python train.py --d_expert=96 --hidden_act="swiglu" --routed_scale=18.1 --balance_loss=0.000169 --init_std_router=0.0387 --positions="rope" --attn_scale=0.0884 --init="uniform" --init_std_up=0.0469 --init_std_down=0.00587 --max_grad_norm=1.0 --decay_fraction=0.487 --final_lr_fraction=0.0 --batch_tokens=65536
Below are experts of layer 5 (counted from 0) of a mixture-of-experts language model. Rows are named router (the router's row for the expert), gate (a neuron's input weights, with its number), up (a neuron's input weights, with its number) and show model dimensions 192-255. Each number is 500 + 40 x the weight over its row's rms, rounded and kept within 0 to 999. Numbers have three digits each.
Before each expert's rows: a language model's description of what the expert responds to. This comes from a sample of Wikipedia text that the model never trained on.

# expert 63
What it handles: Team and sports terms (League, Football, Athletic, Cup) and game scores like 2–1 or W 120–111 in season results tables.
router:565553535471488460510469480558511534537516448503422461535593525449440538493489591472565500480492537465543425497480509547544487491504502520456477442506477500608400419556505555538510497540528546
gate0:503555477540505450566546475534496572441447428562502518464556497493503456532525526528459504468484512475556493479535420500514508505574522488495485506529464519532480536472523494574561534540477460
up0:544471534462478442456492533495455539469477499480463390537504514357516553490576496477490497504474478467473397478522461568503511559526505410514493492506477544473431475480475591452588521522459554
gate1:468516582466547544509481525396530424489511502555476556544450572538529478469459448496481499478520548472519484517518519489536472542450538549551552495597469529475478549419453456465513530474481554
up1:487536440496462486481463461550509448465443525505488572482520427457499522512429495544438472475518498430561463528490495496456476501511583438527479508529524498514501518558562562517472525493471529
gate2:474456549572490516528453470509538442501463502504487486439501460460548461472477571525468511498431432478495466511542524494450460536459455482515462516521514504483511496515470471502498531519504532
up2:486522555491566538459498495492487495504470452549460510551512506424507487529522524495511548490548490349541524490501489545471603473547494557481478483476518493541515489556442453476518569534453565
gate3:548534566495472504503490444488422448517443451487464555452485451513554515509454462523524515496413489546473536447551459483522441518519512494536516486539564580477541515435559519489520485533507452
up3:489475483457541451485488485573579537474491455536499484472526494506542495524478466482541466655442401487515495454444483521481555507540498490481461528450506488493474521468486500472483551562488521
gate4:525507452520516490475504496455521515565476544469517510488542544480476448473578451465489597437506566503442459451520503549485538441495481511504534610576572531502525502524399450458501515511434467
up4:466529542474479517503435500468527490477557490567475469547496474531553536479470472574507419537466506480637539479519465477565531589387451444478552402576468477464489520478561509470495484523532551
gate5:533472518522500454455541573500430463489532505564463517449561544532464509487487475467518520549490439536536488532521501484537486523452438393514455478519535508436473468508551452508545589392467558
up5:459522538531525489487461517470544489506440484544470497470529511453508458554505488458557504494409492546534474428432555480460481581534463538488437459468519482456473513516504520502483497563502549
gate6:495513492473481529577528505484478505482538481459498447541450469527533487523476545525531532500502452539544501471480403498482483510490525479520487452516449503493513512486441551531423512454489513
up6:475463523497526538503499510435489472452502539472474484535525520495513574499532501498453483462535463467441522468482478553474472479527481492553506491472475474524582490431533433516469604525474533
gate7:488514568518458527586531513433549500440465462490543596547530483515502509538516530515513523570474507506471532527532474519491505524487546400457435492510500474504523484517492413543509496469526471
up7:460559552437508528542555463474458484507465512479487550524503448433498478441511512468486470509501514518475522446567545487529505458506574499509426536477475532515471435448509518501429591420471503
gate8:469463549519582544524540522513585433490481502518439510539502510480594550407536516537531490483569503457500477480483511503566487492499526547482485484409507459445554486469502490449484514442529565
up8:575532559519525544444548459512553399498428547555389451523472511493536503464457455548483440436479574422469523436471434506456495529502464479536514502507535519501555506441490481505500515575522492
gate9:505465544538468453498499488512455486486508525525526469529528460569519475491536493475446489403453486542476528564563506449454523526470526513485488442560440449409429523558470523530475478487503470
up9:469479492474486530528553445503508503535396513463428522459453582534500474441471467493546542518611548450549452466461465490533538507510470508491481501538489515535479474559443526533496502590474561
gate10:472540462537482448489516445515447571442558455516468488541489465504485548593539397480518583518490498483476627504529515531471497529515410463529464478493418548463499530476486569473538529495564539
up10:460484557467459425539533511431555486517463500521548451504485494474538512452451490467491484446504503573500512483474492450469481522454500560487590484456518509489511529501506482481512454500472439
gate11:516508550463512546533502552401511543503479530512482494482449506509517526480510476462507470518505453498444531444475523528532413483501543466547478510489521467507446476484546527519503434531513499
up11:476541545516459469479464471420471492477487547487534334456466522463552456464524532590441481497494462533467488518461482476479368537455490456554526505529580460542521532514541482544483484504482454

# expert 18
What it handles: Numbers in football results, squad and league tables and goal minutes, e.g. St Johnstone 3-3 Hearts, | 5 | MF.
router:528520529431520462472489459576493483565428408515465460567533434544534479492465521523484544517485517485491446481525466541516442496606523519510568482518540532617496487481509514486437477535544559
gate0:551530541551599530489448542430539495464450553501513522523551539527531508461471452544513502403465512473475467462521446502442489518496495521478578518546518502468442526456452523468478468496492496
up0:461478476437504482475507531457499530458519524499521510464518508445554513510499440492536525499459495468476563485506507567543551431504486508519513603556508552444522478610498484545501469400512549
gate1:424420490535522455452503518508484469522474503483504541521539504497473604490567503539453486442532471487529430509380478421554483484516484515547471423474417458482459524517546419449466536561479525
up1:530529472466509414518553508498437481485488451459457532555526435593531511470518418454554534506464472493485491440550530467534472478539459467528542469461525431564495534565493521496489495536496485
gate2:505512483457521454524554564466466518517495532439482548538579496538514440529537542520542519465480507459545475473420422549540557552530466458491485504457487547608518437549585565544423482524472491
up2:477573475489524556538563510430475522547577500467444495434550459555545484496473526513497446554485525494464491456501528545505539496512452441524533479446487619430476478515550515519503536504536510
gate3:493462525499489476519513470484448459525488443525436538466426565548511499436491513440521505492526512395513503500511559497453480542447516494463478486464471518601431535484536462558539541509466518
up3:557485514521482477471495450431512447498505504531534574483535498522523549505542505499547519454501527502556553493522419485479469582437546487440450509513513515520544554499523539450503501527498513
gate4:519420498471487470502486511536501478448450489461492577528509487504502535557485466515528532518483543462445567514500503545502516500544555508552451506485466399479522563553519526436502482519475480
up4:547517487566517436421613460487554510512549442513555429539494481507524561424539558525492533554486522526471532446485421529528473523509396483409535524454465486515446511489490529520525483452564516
gate5:442490532517509459533555513501529531537570486536505456445541440540548457477535483536484448514477588464535508545500554526508519498477490506545503534442460461531422500541502474484480485472472539
up5:566479499541540420483434552505498502458555455532554421533426485549513519500531561526557447525550535504537470509506562514482451484500593422469544541499479472423519496589519516453493478479474550
gate6:469515553480595543447483491517552446563405507541518513554448552468539511469455521541508518473469490539502512446515523480464454542494446535526587527407531513419562520461490552542445510524568543
up6:473451521473533417561540460506501520429476512522507472495542526449485514525484530531488503553527487529565480550461483466502483544502548484517496489504473462531514527558450530534471549470513542
gate7:556573479549474555561482478560464486442493544524443473496466478525477491489455503458497435514462496518519554517556453514512454535486463484560458495423491502483500509472480509557500511507546523
up7:509497469520504517417536501461551468513554507410573564526519496493497529464430565511509570516551473572515510502437493577496507449460481544469513514573491523446492420497512502488504553471517525
gate8:553492543489512468537479492525454500485508491525391482577477503480490443497459476430491481464494530561539537478531484492555470534498536519461487463540516473507501539500519528500470564485428446
up8:422482527537525551436583493501489517500521506492619484478453498454500547518519511523445521481444493511516493573498513457546479489520469536524524445447456528483544472484426503561524500513499480
gate9:501490491546450538540472530496525533476471525443556453497547573531516513483444430483575507531489485565555545464473461543477468537500466531470516532518492555461503505527532476490471532515552450
up9:527516545479461523550522485481559490461484494443558510572518524561535515492465581531464494581522472525517567494506474499474498449512469569515474516531476551448536476459449456485468521491516451
gate10:420496432543526553489564461484458506525471485522484543524471454453547488458498513467435522475559483509486486505552529580426538543510509484462498592467488499484492580455472481495447517565501504
up10:421500549510506504494473496489495481491497492508541516544509476469501495495559579361432549533524528407445469458484559583495551483540514483479519500518479529497492541529486515519495520490561510
gate11:538472483458528446554425482585481503440446499501502559529474516501536498552557470480533546534454512473502517522463444458440479534558513493564466494470583555511541504486538449370492542517495485
up11:555477512551460435529470521473480539472498517462493466496533497578432523485439472484539495475490502469524490539429467478464472408528552508517524502409484475504428508572481461484489482465465513

# expert 44
What it handles: Table header and blank cells in award, election and transfer tables, e.g. Ref., Nominated, Votes, ±%, Notes, empty cells.
router:514451569511509458473515539495413456469608513533484471541505423446485539478487541446472436525546532457501532519545454528519444450512509466456478450506489520565467554535536453540500445465546537
gate0:466544471430575473485509549477452442522462547428471569529581396530512492478513478492415527546512426534508482515498486525511506485493512440552508562475501523487488522485515526499510447530517552
up0:450521504521471469470477466401475483553521499555493529536448540476510535523557487507532544489522494473464501508511480477538528542477571495481467534462506463576438521602540538516420492520471535
gate1:560507474457474454524457521455526470478489479523506464483477500450490530457508470480475482442464525472476433501493500546531580527556569556479478432542499513526466441470516455474494517558479509
up1:515489451474526497556509510549487457491468471517512495477536528467505558392461425470484485503520466526499498510452506534479530556526450524518429467520476501499487495494494443451486498612465569
gate2:452526490497468529538495462484475469507561499505523456410499533486540446472496486436494471464526553471514505427530534528496502525473552571523514486515521547543475492462486492548514515472449607
up2:565594496432476471526483506525495466485510457477523571501527469541519446465442506448483542505455543525495557485501489520532482469534560484466493479463483462563497553502545582479463470457452495
gate3:472564491421479486535526560470462429561455518504473530531575502540511429514431446482496482518462452513493495482491496523496507557513501561518451522508540512427471461458489557471524530505494580
up3:450522559549512467436545518520448515488542504458529459504518485491451481489494557529497450503524498505478521449470516465533539513475519589542485538456496577509517517566495492504464492505487564
gate4:420558430524586498462514520507482414505554507464424518516586487505566442525483519481526484449506556562485515517396534500522512590406506591449486475530479445466476455441504436538523458526498556
up4:481567493499510476526528429499490453508445527507522518517481532524552558531483535469556468462581435486516545501485477531522498460544438485511542501461515554500446560478527513505496480511572583
gate5:470441533531510449445418451507475542547513461491554452508473510556552499495500464469593578554536456530508527457533431475497466497500466514531476539506477439503520493478489444470578496492530490
up5:583516479371518587481449548487495491494422457496446594522472543490472496510477475564477514580456468463534492474452409507494511477489535547474479436622508507515516478484460542511519491462448501
gate6:526486534558607480538526462497543503470469539525426423484521502518471486401515516509442467487482401525499498491482558490571512498521395495532508544543469485507538531478542447525500480471528546
up6:500535490501528527480502479466513431490488500501511439548521494528486484470568501401451481545506519623477483471510527509493451557548431450558521547488493430516441552557515524546487492542535549
gate7:487463500480488469504497574492575530456501533488433508555432536463523537514457481499445469508518463520457518533477493484498507554514503470494415572461515571574515501559520509424527480487593492
up7:495550485488540471483483461479517539430561524463494491482540488562467464496556445451560527512467520437562481455563550471487450463539514475492552496549511480463461572487519427588487527450449421
gate8:517477553568523487447502413517563435437443524481458527493482467532545534555565440479454474530484510487485519525433433518449488524597491486479499609452477548468530456500489455456462519585501542
up8:512471506507514493485482573528538474467517462466500559506464421480485455593526481526548448478543489468497532500542506531461507468453482449553506463560466425430470462536575472501582502471507481
gate9:483444467534491471577564552559484545556506558481493443506509579569547545537500493471510453503556457516516494546415527564537455514554554484560436519437500476485493524438493496470522493502483515
up9:496515500454490507559473545509523545495507419371521535496541534516459464484416459482443514524534472468462562569491500445507448490481461499569440462533511483451514557475522412512484521544471484
gate10:468425500528526470453500480557500556559518433576476425527461421404534460396549452517476499499455451445466464466542442432555527571461548558501578459528471577539559506512488531454468562469475494
up10:483508482497475537467511488529471434523477589439535529490490526544473563567512534510505486461523483525562512579440538505485496420522458431490471516495506420520486516481529461535494517503501522
gate11:463492478535458529476469484499520473409506498407497541574516436529518435538452513496469553530550498424483497521471471520465499468537466556531480575525521549567536512479475481454471511476502452
up11:487541451533489480483506499512524516475536530470496488459403507525480425528466469528480496473475472539494549502516461545553508558514483511537427593498442428529497513487483423515476436534505521

# expert 48
What it handles: Pieces of concrete nouns in architecture, botany and anatomy descriptions, e.g. gl-az-ing, roof coping, sepals, lance-shaped, clypeus.
router:464473531504578478512583509493562467513443515433501572476542457541506501508509543439454587544447481511456538443458549508471511498479506486496489477473442494516542511500594501491442491432471497
gate0:510472486495486445509554503520553580541538559550507453505550443508466511528532490491506474528466520582506468485547534504526474520550535549537545514566500546479424534504487454520513534559508527
up0:592510500434501445448619516454546554544534559526461476490466479437528457494476539500466503480482501548515448454569566490470467491499526482490481481480519465462532443515487512474538428518416509
gate1:505517496424461423500461522522551469519498460476476515514514524445613438576510477478527535528462521543439576517515521462453571504431540429532557504505466542509526550376530534444439543505428500
up1:498488534538461516488561492519544541470436565550477522508471485573520531513445556477481527487532470494499576572465527557496534459610496490492569440487497483488522475426488395469525515527513522
gate2:463529435560533462499506507451498472476521486537509495530478544462577525502511415513551457539482535526458457526431489475519496507467462528466538561500495529476549499442450505491484513568488444
up2:446518523526462507437526512534491441532522462524480503508469522482507467553480412534533465494470469511443443481411521512483445430502580589486460464448493497493491493501451534516601499530451505
gate3:477522511466472457428504477493455526490507529511579517483574553443475508526465467515554454560511540470490533612544503449466518513479609526475514554539525470511426538453484533459507446512405437
up3:463474513556421510496492499494557585551520540550433486544466535462506538478527538476470477536521439562525451527477474502507459454468514453457511471531475536523545507508538498524459516476457479
gate4:519537497524546434485556518571479514550601496505492491397433462546437478536481433474411471564590448515478520501510508488488474467487456467479521462546512468464492581542535520541491515520423473
up4:484584526562507485479515563487482492504485489502554472483507548510425580465471462515539462508510472508410509460554507450531392494523454500479555494504487538511526542542502457537538580471536484
gate5:483555480471462475484439492526443544512431495488512487512439419469456465524486500558498563549525457499468469507504471498474495471464483553505506594588493513511500538511553512582571441478442525
up5:465504539590511543481487467511550466552501598558495466465520423529486494531528521451452459454489483473476542536514519517559514509529458460445498477448524484556588553523548562449413528465478550
gate6:509539520470518482531508510493529482472474561514477437432510426501487470506472449550519547438461481525460439475454529382457441516474481515433504498577569510518571439459452502518440490496520461
up6:484493461521427511496519536499502493482498536547435518532493413463491562435540472477522438463541499591507538541448484563530524471552524526521527514490511475561494483559443448502517429428503552
gate7:498487477473536515487468461472561542468487483458530532508566548579453471464514458513381489439434486482499562491521541526536463508478495500525550508437489608518418463571517533413437519495545474
up7:602520584496560499486461516522470465512496494467472505495516520502518482475553493449554441560474454483436503493525528506425548518478442538484528547508493527501519528507590487457522539461497471
gate8:482440486472556468445457483531455463399488528472480553494485578490484511568515537447583435482513408507525463492432475505554437444528446503488460458522569554462513545419488506516514439491539550
up8:540472519496494491531510552477519490443469460443579471439459463478494477573620508540539489474420501466458435490506445488492562508488471422543483465564487534475517489395513565457421485504480584
gate9:465520529523488476497492428449477521556491485458432517531606459532480516465485462485529535462477476429455553468474460532526413516540476478510532539573464471400442476483514435448496546467523523
up9:484536548437492493505555532538529594490512484565551559518447556549499508531518498544427542397548514531536481497532488532479478448507511426435474509500561532564480554538534466515479470505505467
gate10:425521534501474519407502490579563468471496401438473542556510554532492548475493508484524471498470554503532520433548554516561491559392452504588467523504512471496554465549534491472554508505472541
up10:514496454503524463468473439486508493541490419510471500501461424525467553486528418533533495500483448578543541505580517490479516415481575547411460549512566439566581433472534545491505511520541497
gate11:491502485412539498516483501506548550415545493494521459476541509473465513518434511558509499457550489511492495478528519501489457514454531567543503462502479537479528519469509439543541456479484460
up11:473471546424440495475447510491471452582529432528433508468495494496545464489502494500530509478485442516515455487490508525491470528458543449481482541510538493437493558479536447488465579504464454

# expert 51
What it handles: Decimal fragments like .2 and .8 in climate tables, coordinates and statistics, often before a bracketed conversion such as −2.1 (−18.9).
router:489501563547415517505461429494506500482542536447482593521469497598481550482538505411555509538497490545513462502548512496525476485513511443538480499554526513564609529464544496437493564501569515
gate0:561513536567520521462470513528488487516450526530513473535430495501451539479501438479467456493512523465515533529492477451488445541403526483527571474489502540499515548489506484442483449484514441
up0:515462547538546452477490462493515506510491467478564468478455476535436517515578451445567636476483558496479455543550453503502523502451499538507515426560491529513482449506599488460490503470458475
gate1:515481464561492483522503483489454461539550458484512474512538511499546521523546499538547488598578502495538490475493467553491522554457476498447539506417497497469511466550452461478486500553444555
up1:545517426547525525516511465589444534453554453512532455491517599514548493457557532492523494568488404469449410442525462553443530451548450508538489536453520426504503504479471495468503477450502498
gate2:516430567550548514481426498380437502551537595594516503431472469534521578451541503479533489501539424543490491508434486555387490530504496430501532537564455497457446575499477559550523553508497449
up2:516489519477510503552487473553505510516415565463503524592475494488474512496458493510502528500512481563471490569437540503415529527539548526485485470405565450505543536508564483497516464577471468
gate3:498419535479493456551489429518493466576506502487574477426458459482578458496520547459478499490472515543512511528576499484514457569500525523625469496569519531508470527513540472604506497454500534
up3:490606443575504604446539461456489505449494488517584496517615556479392523547473459529474516466518528415436475555497586487461499529494459475463486524546545431528527489596528508479517496528492487
gate4:480499452515513460499480564490495529439487509531434419585424540504574492414500495461490497590533514448462483544487485456494471486533497606504490489458491449509451467565468523548527518538482447
up4:503525505502472488520402490453492507442510526463471463530489513504548430504482517480512493494478522515492484508545469430482472411475485568553521473517529515515429472540499533460470557476523493
gate5:482489542544529416491464496555569603482521568491438551518456465480498448464454495474469561451508451507557487544541494470501486543532432516537479473502476567480447491465498514487509515530481505
up5:544575552465564487542432482510568506522510530536507495539509470502510461428567455534365529573429456530501462451500490507540458457524491490482568558508510470530468543461451530566487486498552512
gate6:478365543547520507493504473450540422505436535537488460527523449485500546577521390494536471494515514471501528623480482529439577479469474497441510501447516561457497499503502477533459561464512503
up6:409473454499583537536541496509496499521483446540445477524543473493499526435565551545491514468558527532514513489523560496495513460473435486466417527446483494499507543492495601478529598544507509
gate7:520513489458483512442510485506524585562491464445534539448538560463553451474459481487427502481503538437491494451527574475481555540539504494583453491447508524459473532506466434475593480524517477
up7:430489537520514509475491467437520549449561543511501539572509500527528531409480491543458516437561392396549417532529518410537499557506461502488464566481484561489534507517473478471544482514540403
gate8:475560510526508477471525511450462545470524489460474520569462514525454448512428510504460407503440496466551488466503525508581504528457470503503453453499542459476559480509524503549383561544515476
up8:429412542489407581503464574568498498522458536405503457512504494530459523452436481512472489509506510485552461532450507557497464498474542517569495505451498560422487519502488548477473515510446520
gate9:557524522489520505480544496501519520487506412587447459476497460486472514523502487533494453408430447489447488520497518548510526533549424535448548578469490586536447498499466511483524569532495506
up9:468435458515482471519428545524506454558558525560530489466464566446603491506519452461534525619547528527532515502503471467454452517526520444457535475477482537529542486523499490496488432512441504
gate10:479508465571492565505532486453472508519412563499430410564452479492554543493513543484513463460488453425508490429539464595549527473495481500518493525438499479524498502513510436459532562494510462
up10:480536474537428531526510487475503478491490602474431478497543462534478484547542505481529538545543431513519558438444469506492586451560476499545507504467487492533545574456479534493537499462534535
gate11:427403524510454494509479490409500514552506416544468520534534460478502581480488523488547590506514444473462525498502477448526446522542454486539512534585474543518485551573570533547500453492498565
up11:526427518459498512463456523521436479519479426531412550563530495463479519485458603485480504535551450459473496470580533418555493454547529483440583490574412469563536493488523534546491446549516554

# expert 61
What it handles: Abstract nouns after an article that usually take of or as next, such as significance, effect, lack, presence, name, and such as, well.
router:425462511489510486474462466462467481523516493543499544536533486512445460518464549523487490517485530541467473504430475526430538462381563467486492528507430447526507519549489502484555490512590449
gate0:497505416477497461534531501497450497550498490558559510541533582433551556457426476458452535574509547531495584475492394470466471520491536576553492588503535484534423480596500457549520549469483485
up0:449488482542496573506507552552501519458503518570439488469472434534513438490528488492445498521522512539535447502549517464474473444509528450434532438486497500471480527443479443455493486442547484
gate1:488451471503469463475539422463499492497553521499502468505476505510542496391574536538489448475474473502461483537462564498510561420492559447498573525534442466515452555507531560507524542505529414
up1:560433554594458493538520522490507485456470550445567474480473523470471481527520505516456512487453488494518465508460521522454490516453508455524505470609491474478487532501495559493484511387526462
gate2:471530559527537501488488555475471480477617483554433522455509443467545463480566474510511547565524448486518552452484523521464502546500455524483454488514478483560438496475534471548507440436467551
up2:541473490566533459456530531483442457470506508518419497503492455422512493473594486496541527532466479499526558534516505466466552498513516518445501521478485524542515553489517468519520461499503490
gate3:454537507472537556554437530594491512484546523504449503485544454503536489401436464462525485495525567518430511547465512426520542488552469548487534534517481454450439553511457465479492512496491530
up3:435550501529484537487486444490412450463551524501532556509465478463549565466476498483456482539407500509508434550542481513477545496483431442493525476542523485520543544564477547519523534556552483
gate4:567409505528514591436486490488526477459537536468445456490489541504532489444514522491501516540504439468526443544572456532483510519492554475511488519483507481527472511480404463447523528504516536
up4:499535504511472450549454451473454535486467513493482512455514528479513495520546461556492443508472564486516465472570442516509524423519502545402553457503532582501481465577560447493514497383481566
gate5:507468464529491496461414509509487521524470557465482481500424524510521538554549525521532565485471509490408499495468487590488557557510511523480471461499458429543521438486443496487539414559489398
up5:554504524553444460484499493516522475486510505498561469476541501571461458449496542470494418586512473498475506445528475455501469572521559508536444512464443531484535494469566542477496467459440493
gate6:499556457451466561464463570442528524516432535486479517422477558580512498461543515476568473509429517477568474556497522524492462461461379471518436498506498518476541505486547458470489439499518514
up6:481499507518453525449508467500529520474564487544563507444554522599501490468451529502491517429400513493443478534439523568480480442459499522513482441489505437471567523419490552503558474503503478
gate7:439588545462495466564512535507558449456455551556479566494581481450481458493462511524488451553468494505506527493502508462454444456485476410438488483539515523549513512512493494549544601461428535
up7:447492500531442450523465509415464462389515500504503462438435461461470506578480412559515497536441539527480538543476464475493514444498532513518531485595501435509522597454535500500496503466562486
gate8:494558517498491511500582453450498459568477460509538525425504475530522509445525509434493482550455477529512477478503525478518480485495574488494524466533543538500505538438462504594488518590588508
up8:534467472446516471538484532514453478598475534552535463548536515504505500445493447555443447473508559573488535532512528506420457465486516515499564508409480500508451466464504551499552474497482458
gate9:500527436523507442583406528551461431507557521505558523503493504511522493535549496537525454472555547466481551518470500448467447446509490524500615599476475568518477507524566537532507452479450477
up9:558537544505536456479611492460482494438449485515484473535518460476482478492508544537514508473494490543447458510520513514403512527515528463469435530502564536458529401541527451456504499544472542
gate10:517619432560571503509565486494481560521483551537514493439513562522549537518435477503517485552562510518495557507451501380517469504486489575529582447480533512486501459497485520490504517482462516
up10:497554551537502494505539534526385516509548495485529501478481515462513471490541537503524539560441518502468486474512516469476557460539477479481531524446480436589546463489421455521509544546495560
gate11:533516517519485472445496459475587418485507509407492511441468534535476541510534524480588442513501516460452501460509502480508414560503492488507443479570472419529535483461461533504519508532521412
up11:439477492460485459484534520478464503505484407466444510555518532442447508495552525521632527509491554536540533488533568496536516532493469548484458507518521541453531450490551415449470481455493487

# expert 12
What it handles: Numerals in birth dates, ages, days and counts, e.g. age 46, aged 60, 20 August, 31 May, $11.5 million.
router:481540553474436545510481487513483509507535521520496523536487418509522543552476518485521435512524422462572477449491562507496469531544520426534475481503546518595428562555438525499429524561519553
gate0:525422506510464407524537476477460453463526497554521545480563442423563499529492476456487464508551561441472490510506450528501480531452560495544523499493506546494477457466510567480447474438496508
up0:525438454489544418500492504558519420538494492508489567518530456442537479524511529456469482533548541435516539446564466541503480499461577487493539508456480529514560496497565607444451497538539522
gate1:521487501515516448580515479602500429465493480506516466436469474464535525542513486448421606508405521462468487555498454520491466478530521553449542522542525529562527486509538478496443407463549489
up1:459456578503551539470500411571560561480498539563547512478428478503511523484422482472473492458414478510509553486565504492543505447490443525512452487550503419527481529488538445587483510466488439
gate2:494489521465507448514458480536435460471470470493509504507416589552478480542498450578494532440556512562468534486491512508501481499575501531500511507545536500504541539509519429420515475437431520
up2:458466456562461432475498485531477591489552542512521621490578526429510526474486490544578480540453463466509539507433480447501506471514554500441562489459520479476514518514435526497465503453459499
gate3:482457508454436499473535472554591474523461490454527527531496484457525498478492519466489541519482492490510466495509531593509500504525488560555453484576503571473539521539487483529551539496444518
up3:489497510478509493466508469479467502517471524503531520488550447479473507517518407545444476556488459445463475487501427379551483438501522442502595590558496520507549492531489516518514548504491503
gate4:437479536498518566523541512473524500475534507509569541490545442491500504507459434429504579448466552454499590518537520547519583460407543512494489460528533502560457542449535478539513498524456506
up4:534511464466422531492445443473464522583523552545512460508436525506465436487502499486485460465527528521463476535510488484453454543533491475545462441446522461483522477581519488416524536500474477
gate5:476503511556485451536449490453508481512428557505542502445452492532411489468524568374505470508426495512503556436529550493443524447529480500535447510584537556412498526529526537590556466453462481
up5:518488477490529516412531470493455532485562540571556440502517553453560533491581474503488448524548560528505476579470419450466447481517500483415485439461426498554479501465434487495482518523446514
gate6:509421463566482546536527501529551483515476510469513474498524490527409523483492512561471541503490454516533526477491459393495532450497455447498473483451477488498502540483527461450537507450512525
up6:476537477424505393455479507552554455506462477511470556509445444464455509494461500509470450478460517524548450519465475508528542453493447520472513524514470472437543503514521559493409504577494508
gate7:518506474522497543457521470484484517452437596432552523491476482489450467547514511455445471545458506530493560588479407482497418489432492481555474416523485471487508503501461492468470514441512500
up7:488521442471455541529454462473519506530469517469524510507487520498446519522462480496500498541499540537540490497488419492560403608427489495536406571534561433509459539477478444504491492479535413
gate8:480538514587429402633483492517456496461416484443473521481482501461513556477443493508481462479547490566541544459490506466481510500471585517462498497506511483544473504497453451481537541457443419
up8:488512483411441499480395519556549549481494453440518570501520453518471547473490554460515434500562520523497570499476463553504525526482510474474548534486490509539448499465509541471490508543497553
gate9:536443488409491490487493557491529494547465514391520518559520530487506466553504538534582510463576469500524517503442538541527492454452474482468436497519481508505508581524493481485471487459541551
up9:493440485539531460556584495493568587485453482526431489457497518423499503501507536494510534498487524478485476504468517510482518543493496516477562552494476472497454437524461545577518547534518438
gate10:491527446463488507481475456525466565501533475572496454464503502482543482470492519457523495454452500475496501472499507475503440479425448468521575426469533516517464532572463553513490550514536456
up10:562503471477526468527465495569421508524529524539428501518440542393383495553562409530527500431555523501482493459439555516524522532499514470552580456481477546480553445510495495498496471543468496
gate11:503451556549474527494488530506490531513524532436518579464496522494481527510432544521464566428487528474406499556463516483561463505496498502568438512454550558510566520538534474482535542470429527
up11:424510470470597520498484470509497456536474525430532500477577523501479505436529467524468505388431499465513494545539514476528464542566443512492526530441531549451466557452532579490550432470536473

# expert 54
What it handles: Uppercase letters inside acronyms, codes and call signs, e.g. KNVB, DRV, WGGB, ABRES, Roman numerals like XLIV.
router:518522505524545524538478488480499476473479465438540531496509458530454549482512483413487487457464486471525504574480527416545441354614456481393481507475522522613459534505465514501470545529512556
gate12:525521456477492542462490505475449487491534555571431513478474525515539444535488494446483559475436499508534499512521497533480499488522508525526460554560514530547496481423550505479483520489419413
up12:473482476563498565526484491462519490549444497456535451521478449478500517495561493570564448537516525500444517462452539531502418481474452517482531463455474466498514523595449434531507509472532510
gate13:454494491477413561468534538503379495453483468521538480573513484473549539543466542540476502473495459487544491510505546516485523500518483507515497481485474501446501482521471442555495532483517511
up13:497437483487555527467495479507469494488431529508554418528489468508539469543496478491509520507491441502447451550511460586489424495487508458502525505452554582539491521512559419518486511541537552
gate14:537434485471511466522453464482465523435563457538481425530520530523572478404463503519473509514568492482451524529468466491562478500571475564502501457456424452388462458471471438489506459512523539
up14:493513515432486545467570563501487487468499494485538471473474567515480479514408555484547498422525529550473489451491547531566558493499509527550484544554488524578508527480507490463452503506445475
gate15:505526538420481560534478494440515461537458545510539543480505504440541509552480503439463530498460461521412493530468560554525475457522513497497541501479534552518520415489498504509538489543533476
up15:547478505504455541533479480503555483516513541481517550533450529479500524527470534468483419534459494517494540547472537460528518522502550459538535548499533505537493451461531527532546449503556469
gate16:518560500460528461510513521503465548424447529533462481484510508470493512499527475457486522435470510508466523540539477527508516496501501517484480450478482454519466528536501584462531543503475445
up16:505559480501526467529570519496425538551486503567480431533550495541467532482505456432534468339492495495509516553593507506504504491516581506476508560464498500507511446540582563440472488501514514
gate17:535451548443520439481518487466525459484549504455529433440521466479539500531466535536531554450529559578471485468550480475462543448494574426520533502518480505463452519464432497474525477532437464
up17:467556399549529508554460502579551446562469506469478511545516481474526412453523438480475536545534446447538568484515564476489501541532481467454515551516556539531472509458529488570498528506553461
gate18:587462483471460562496432507448462422509518478495519545532477465469519528501494496551556486504556501541538425503468456464456527520517468453535523502491501494546506443484502482560528457467449507
up18:589505546479517504457465558492483465503543453447461497466588440433497534529502524563519451519592453479481502535426491487492497487455483437479553419480514453547516433560503504500579482496499501
gate19:502521475547519540495480552497514528470474525530527505475428510474536471502540446515514508498508538474532508499504511587500501552400525498514414522528482465499488445449451478520628513435458526
up19:508543484447507477450489531462515462466540502497504518537499512528490514505491478447430456506454465464498555521554525533520551492488557524475506470549479525497486480533515435562481503474473436
gate20:487477480543517485501493562542506563452456501488547476562474572461483450532479467497516433512540599476523589493455521512569504509522471493603541491524380415459496503430460499497496554516470502
up20:551530540519529482494528555473491546562363468458467556482533532537461533473553470521518588415530517464494524538509541474495480464525464536498504501488487544611545536501583545415469477530487477
gate21:474439406504396470540554494489500488486482509490510473486484551458500524519521498525468455556409395496536466468453481502480514513531494487498499519467515524499502549524500503485494565527532458
up21:497511447517548507587466460479501526486481487472452478445525534495486539507499600525517475561560524482564453494487523522532488456504528501509489523482520498541467449471464484486479566487532480
gate22:482436499463550450466529599487470497463451492553527504531473563513541458556548450523472500468538457485533520507558541496457474511444467527538492541469503514531501532441526537479493553479466421
up22:494491492523471505489482548485470559492536473481565550473496537512469524442479574527540463475510536499522502483490504519545442481516426534493466460509519505545552429472518437453508517477527539
gate23:507533512566528520492588429548531468483496547539404500536508428492525469514449388486516576562412506458507468513526503504492554506510456547524494402520532479499483517469474496499480523490563519
up23:519603534504529484519474465475530484521514497529480516498543418520533464499499419497498575596489493467514561483536447508476412466528554528526444472473450497480463461556442421519473621455497465